Weights of a small mixture-of-experts language model, trained from scratch on English Wikipedia.
Size: 14 layers, width 512, vocabulary 22733, 133M parameters.
Experts: 64 experts in each of 14 layers, a sigmoid router, a shared expert of 320 neurons.
Training: a variant of Muon for the experts, 651M tokens.
Below are experts of layer 10 (counted from 0) of a mixture-of-experts language model. Rows are named gate (a neuron's input weights, with its number), up (a neuron's input weights, with its number) and show model dimensions 128-191. Each number is 128 + 24 x the weight over its row's rms, rounded and kept within 0 to 255. Numbers have three digits each.
Before each expert's rows: a language model's description of what the expert responds to; "gets" lists some tokens that make up at least twice as much of what it gets as of all text. This comes from a sample of Wikipedia text that the model never trained on. Tokens count by the router's weight.

# expert 47
Syllables in foreign names
gets: "a", " |", "m", "o", "ra", "ah"
gate0:164118155108119111144123138140123158166115122118137173179179158141145129121128127136143090162114131096165142128090129103139121113137103093115145144117137178116158104146142092146118118118131115
up0:121138097136129173142134114153133153152134101073130113164157139135138122080119136156098107137140158165095140127142133150164134201136082132128126142161138137151107123137164098107149130116121152
gate1:134103170119105137105158141103129168100107095117140133144115106128123134116109108141129156167140142117096132135102125122130125126150145106123139139098124159126136150141081107119110125130141152
up1:159171171098123117096101072140146130144116144117086167121118137109110163155125146094097121127169138172106071154111163146101096111127135105148090138140151118095126161118138144156151169130116125
gate2:149094102121127149097133155115095135155137142151162111133103147147120089140139126132174130150122159135115122069125069140095123131110145132138115134188157121123111102131139098091096145106117109
up2:122144132124150144127097144131173106158117105104134055117111078152129107153110150148180125161131111145120142124123107122141157092165168145126106150127111203152109136121132077121146139125122113
gate3:106167180139115134151159139101140135161150131126110097176083104165115094153106143138147151098115110138159126145131120121153144110155118108115131124145111125133188066086148183132119137161090155
up3:134123122161115116160145128144139129117152117133113141126133180163144140185155157133098112129187117132120139138115152140138089130127112109153125133142146127118101138091123131127092163120129124
gate4:158132118126178136143121124137078139130130128165095097122116115134109103106139116136125118132139153126184149140124187170156124182112134097151117130122133183102121137102144153134087186141130163
up4:084176123109133172115109134129162113098137163153133118150184118184119132123178131136123084078086144146134132138144157140146162124146141121141144129110085171114126141132145119131112104120122128
gate5:160100113148120166151140138129106087148104152148147162151148139157140138081172140133111136131158107106137149121118168142136123144108111142117178131138140150097079091136140124132127086152142176
up5:097127143115127104140136156111100106134132127117122152128157122097151107153107124132132120128138175182118107122124126180117126110075152161138118110117124124053112152150091097133095157092144143
gate6:162107131098158125107122116157160133124105116136150133121104127106112120112126147162080101139168114151144116096147136090105098140169161122071177139098114122127119136099176132076124142129109116
up6:111090117138078137149155110115128115155140163159121145123125136065105160153100137149125163114120122175165090146119139147160065086094137142134145151113108144148110077157129149100112103136133119
gate7:170133132164134121115163151156157130060147114118143148120168114130099124119128148171107146140151155138103139118135111142129145112122147136096175150113173106103147093112121115104117085119110135
up7:148156121123115164118144154183128112165128135113095106146168156132092146133160120150141104146137121140088139145149122129193155132142096133142123094118139161124174119113113169120113131107137134
gate8:166129107137166162165149105139144100093195120141129120178171136116112086133120124158130128150161097157166128144117121121127077148094141085138064101181122125183109147114128130098115174116091138
up8:131127137097154125125102151136135121134098086183086127167152128106139163100167160135122080134150135143140138106089144155139112127159098104136158097105133099124130103147138123140138126149110127
gate9:156149126109120068103125130102085136139162138093161132098109114069127116130112163128107114126116125142134070091137162169118151151090122136129146102091133160089106117126158121119148099109126160
up9:139175118108127103123153105102140118111108128142131113156123121112143090112110169131148141137138124142107114101173120141132162125114138140137119135108116098147126121136132140134145140143118137
gate10:101118131135124168155192168132120156145171126103122124163136098120132088127115100078097144107075142129139179127152131095107068070129122167124124122163090142085155104154115130140122094161146089
up10:153100148128106169114156092135099179164105100102159125150120114136143124134135077094121140155106134161135141114134112103104149179130107132159120145095120172133125148130147123122125169133164120
gate11:169081124115118102148154120089132131121125113155139164134076119152120144137133105153141140123133166128131124135132142120140126143119103114122149116113108140143161138123136118122141131078168135
up11:083138109122101104089069076103127132156145123126119138145183153138155101094126198148127170148131112113130190095103165112126127123137127164139148125092125089116111157148105119149106129132116135
gate12:170143153148154159138125121187090156115107116140132089129151112129157174112117152114145141109108081149117080106137126124113136146137087126122148168095139132183139070122188112140168095128139109
up12:114145111124096123142165117135110143145084103157104131128132158107075163152133144130168171182142127123120116103109159159121156155060142145097127160157125114113134102142149140096144108094132123
gate13:168155119168077117113140099135072117123175150158103131103142156136120120122103102144155138115128153155132112104120103133138152153121175153118120108160102118142119141107098118115108143127139114
up13:184139072125135140121123131103132147135090101126142152118146089093096183151135144131154056142116143087125076131109136095136121125127159132115147088128123152098144159122123114116130137110122126
gate14:140128146077104107093137148130158125128111089135085167116097133124115105130152090085075153109147092133091113101114120135125111120144138107123136148158107139103152126150123126152109086090108142
up14:113127123119120149104155134163083105132091132108111080086189140147113144103113168127113144125121137126101149149121170110118127161181119132107122161113125167089177133139134152122132158183103100
gate15:121120103143155114126115179119125164125139138145147111112128156153092108150129106110126152138132101094130119130120143124097102131137072134107171106093166104105163140135101138124106093123136156
up15:090170154107149144151166148112051132154152153152092089122092118100120132147116146143163120122106068126096095114135179141129114172120099107116095151112116145129144104160149095117120138117132157
gate16:166116135173127131111140139119099130145078155149123100142167118128168091136070120127159143127111115129124150158130120147158118115105154114132123157135083132144145134165105149108106097159173109
up16:119143143102079089116096132145120123092158139131139147109169133132127161164101084145164119132138147138082125181158121126126095117104137110117117096147175127141165137133132157138149119055155137
gate17:159127140117107098111119107112133105092141150098115122123105114104158095114101138090158087134142106146172156111121147145147136138124136110108112151112128172138107110145154143105112161146112159
up17:120129078117094160149121111161100130160143093136104141105138132164163119122173129175119126136102103145105126106123139168136096159155135149136125098155119160144146167123137109132120112084149098
gate18:119096117126095163124099102141145059125142135166117138131140115097117170111118120177155105178128128155119150140094119078114149125127088101126160124136147101123124140156097153088070116115151119
up18:115112112132120110131134109123152128100141122138136135130157147157089152150141098120180138100106139153111127118123129113098126113094118097160111086127155105096142146087115135115157148152135159
gate19:129132132132137150091164115136118083106129119097122074145150071140133087161115157093115109158120138152146170124150093161135125168160137164149130107124154091137110128160112103102097119093148126
up19:130110097118183120117192168136146125164151129100106148122104127109152124116135120140100142114124148124125160116131127156144115115111129134141130159124167167112110118117115101126138095145126124
gate20:163105100162131101104128136151127083098137165148083133147128079133137112105129094084165090179097121141115099141100151091095153096095138100105157150112128148126156105148128150114098127128137162
up20:154132117122185153117095103160148162127126120115124088124121101146126141137124132144162170167163113116145130132138115094118116115116115131152077146132102146133138126129091155090141106097095165
gate21:111159103131114121134103154175154167142086141123090153102145150131140159146115126153099127111152175173134086107137174112129145168150149136148105106121096121101095124157130123139145112109090141
up21:121116124139119187121152145113126155107100142148131133115137157150105100147173116156093141128128155137103123137143127149119106074139096097118167107165126157109127169155115124145128112081136096
gate22:138138111127110138122152145132119167128141133138110097134114140136093076138161117159120127110159170124118128152146149121155141142143103123160136178091153155162145164111106142136126129133152127
up22:096121123145108105101087117116111124114185109167132174119090143112152131123162132135140158128116122124100135111130129174092090137115098130173114096124105097101107135132152131102119076133085093
gate23:103145147167130109110093102089124125114095132139115109137132119112134152105121135138149127098114132111140138165128139114102130142103144152165110145123125093111123141146118157138113162118159139
up23:138108138137159144141164077120138125168104142101143137126131144130143113154137168082134152158118079147135134171151102120117081149146132073108114123158090078152143151087155163098147115123176134
gate24:122119101139162127151172129141087123097099157144130114135154141155128131090102148120126106100142101101153133118185140165168167111138135118161103153112097088136171125146127140121116089099143128
up24:094135114147115136125076115141136104177123158147147144111155167145139149140106129117189122127108142166101128136115117094091109104177101125128154109103120112148137147085085137128131162163123113
gate25:143148125156138127129144127069148146100121132148133111105164130112134096138149133120088128143116127168158135151147132113139135112125148170155144094180171135129124152112085112150105117137097125
up25:113139125137119094156112130163099145087122146138117165153111173132156125112087119122090120137147097121151130134100128112157166154115129143075160129157124137105109085114122116169094122138120084
gate26:147099133154132106142133113078127089112135172147092144146130086125151131135126138142096158100138165165157153142103133124068106115157122163121174117144119138140145133105100129131134158086096128
up26:128114137172135111138119139139084125103145145127113095145129116147129147122115136129130122160138106142105105118081145138146104128091142138146107132102119103149098148115115160070154131142120117
gate27:115105122136166137093121082126128141154143146112114106094170138134150098141162176081124141127157131120172169109131143127162103132138104137096137123102151147104148122136157180111094104137121113
up27:121079139094073083120097128143149096133120069092128151094146119105108160135123101132131156149108124137123108139109180144094162116166125127127114148146113111176080091104118143137161132151127177
gate28:172113105171137104110115127087088146116118142159142120111091145105141106134142134113140138115132129115146099120125122117151132100060126095113161128123142084119122128130100137114105106131119101
up28:104108109121159150109148131146145061153130129130107141123138142105099104120136155109132125143138114140143135147155134156133102089116086136130159148090102124141072108127136101144127145137136156
gate29:169113144124156137094135097159136165166156119149122103159134157173134121108105139157151127138105140150149126152158134143127122116123110106152139117134120133135141128127096124156110097149123088
up29:115108085115125101158140111145144137090127141097114140099151170124132116161139130144142164167126098166126145129174142220092083134075119111177116152150099125160079156113112150143086148146107106
gate30:096084130129128129148111077109123127140135096112151079128096135119137153175148147109122127128137114092151132106135144126089087166103167132145157129138146148116145149170108139107123089128131133
up30:140078119114123157114132116125137136076164119147097101134141094122107106153146104132160140135131104130152112129122125112115140132165172116154134126104160096137126095110141146138149153107085148
gate31:119112165158149137158134139142139137136103128125136098098095120125148177156163146125170124155152114124134134138148144124087137113164112071152140110165113155147079124100117134150136144109143126
up31:073134121121096131145151131162137092113127116142084109099148136134126129118086118159103093125136113133125132138116138142107119099182136088130097163151114144112119102166100116093105122129164131
gate32:130113127145122130109130090124167146114130110138124115079142151130131088118116076120110126109091113114093126147142135105099147127145129119145119150124121111160145088124161157144103120108145147
up32:120136110136139138092108153140181152106151165191144141119137141145158136139146108134139123128136165116125157104134174115127153117111100080126109078126122139126124135087157100134153143171131134
gate33:093105119087129085110094128144146138114110124137147162143101133098159111152121142144157123137150081129121093087112132098107135119149115126140138119119133133171128118105139150152123121129137137
up33:126085133130120148102064081160128134105155137065154147132140097098137142118136152120134148106126114076144195110076088143110111118107112161158156124111109091156106065166185133160091138136136115
gate34:138144078164104127133098150158089112163100124119110123156098139145138124135140147125096103153105123123146089100145123096142103126097113129129119117169141142098107141138154165113110184136138107
up34:155149114144148116156117130133128128137128169092108138153123108174128109091140154149151151150140116122129118119103105118090175159190139137144128136106130115118120089130129094106185131097140120
gate35:084140119112156106127105139148122101131139138149167122165156112125141134166100088131130122158134138107097137120094098120149162128178130133132129059125164172096093143134143133138141163083147148
up35:171140094163139143120128106165126117117117112117160138172083126105098161097131139145118084106126157153140110106128130123174133131141140097103123125112152106138149124122147114090113110125129117
gate36:089117145164122087124159121141138116141151159107147083069126130117142149144163164142137130185105153152138131135129108132141151166117117116126095137125102108182132160132089120126123147112102123
up36:114119106113129150106167117162134111148086157124128120083105086129153140125149144120133142144109102119137149103130126161108103181198135103106177165087126060127120141131106085083104134160127107
gate37:143120123091100142134133132125127157095083133125174131148126105126130147119080147112122106123118141158151062153114140106133145162130095145146143139166151103189107105161145114145153144122092102
up37:087182162172160120115131140182178099175124111082124172102112116099110150118141124155097081120163102131128139192109119106108102110135157117092153143108110117124127104164124125161146111116157111
gate38:133070163174176079077093153115093116077144160149101111136121101123156169125152133111163115143118158138093138088120097100141123092107095164156157126117134127089099091134088138124140104113157119
up38:135105159120122185107178109129088144154095156117111121148131100157108097131108146086145111120112144067134127112117153157129121109143127130124147160164138171163122138126157104137092150122120123
gate39:120143129162124062141127119142148112142129106115110153131112114107102114133155119175082128141145115126139105175096120158104125124115139131130133104125123126154139143128159117121115148087101142
up39:109100101121131118090140134136134082126141123154088176138155169130104118120119110123149108113128175148157087099096132083124107149093149114109150075100090119124122114125123099085109148149149111
gate40:129114160126124087104103069119167106147112135096139138113093127174185155157104147128152144166116127156117128089138175097111120096151116106117138144127132127104096170106115095113132177123094096
up40:126101081123131143109138089117113146119107126147137142125119097062195127109171160097099115125130103116118106129108125144169141122160097131131125097143136091145106122114151111119118127112099147
gate41:088112131161152126133157128166108132113145102164107144096100131097146167196142150151143143125109092111106108122134135126141076170123107083114110124144128157071190149110130073125133158159124114
up41:112129093150093091125115117182161127093129119084119144146090173106120141160101131123135087161121155125158130176117125106167127100108137139090152144126089132122146128090123134136114104148152120
gate42:165101106147105111154122193122177130146119119106132081140134114096143124163161125123159123114113144122154158138097101111132119126111128093116118106157136147132178122132138110146134112121118147
up42:103105153152135135104180091161161104110195130100107136112142161138107122125107119134111158108156110122154141143123143113116079155128125169196133108100121148119107117112126080083146113093167150
gate43:095130130152143112098135127141112118108106140130103160112095134155127146098075177136132165146135107167099122121167174144148106157121148114170094100137141134133166087135135100070129139121108132
up43:117075111153161120091092143137114134130080155147079122115148117145142101111136142161165158106100141097146107147123150147116172126113104191121127127166128084125163161144150116162141109163155087
gate44:147128101131169128138164072106131114146080126150079124117130127132159105129108102147128141130099131129147127148109157098137136153126114157148152116154090126145085138121111146111085130092128131
up44:141122084159098087128170148155139157145100110122131124138160083153116115149130139160114131146098141093115100108061162141138155114143097161106122109120143101168132165126143177137131194117109137
gate45:129111147139135146144145139165123128106128122146116103180132107112138131137102114161122119164151170130094147069147101114110145132084119137152143179090144142074146148132153130135157078139162112
up45:137162165153126123134103105130170118096175112093098183120099123157150165110106125147120118180117129126143122090159153184091127110095128158148146141167141101148106129122162137162116085130129121
gate46:145136129117130126131145157178095136115116148158085158123099099163148142122163177163145133154113146131120136158135195090109099164118126131105115109151107147129151108104129156135128093152187139
up46:102118156100123079133153138151112139138118147127105116142140144125135143137141136102127146095082099119134145135111115133122091063127112097124128123115156137139100137089109114137115169120138171
gate47:132146089171111068152111127108132137132127145161165128092151144137143131144084119166103119119126111111155111107116128156130137167153118135088087117141111127170129097129127151093163155128192120
up47:144120098126132137123120180114118133064128145120133108155110140140097125108128136153130148097109115158094146136146121110098111172138126144160161103110114131102131126112172122119146101131135186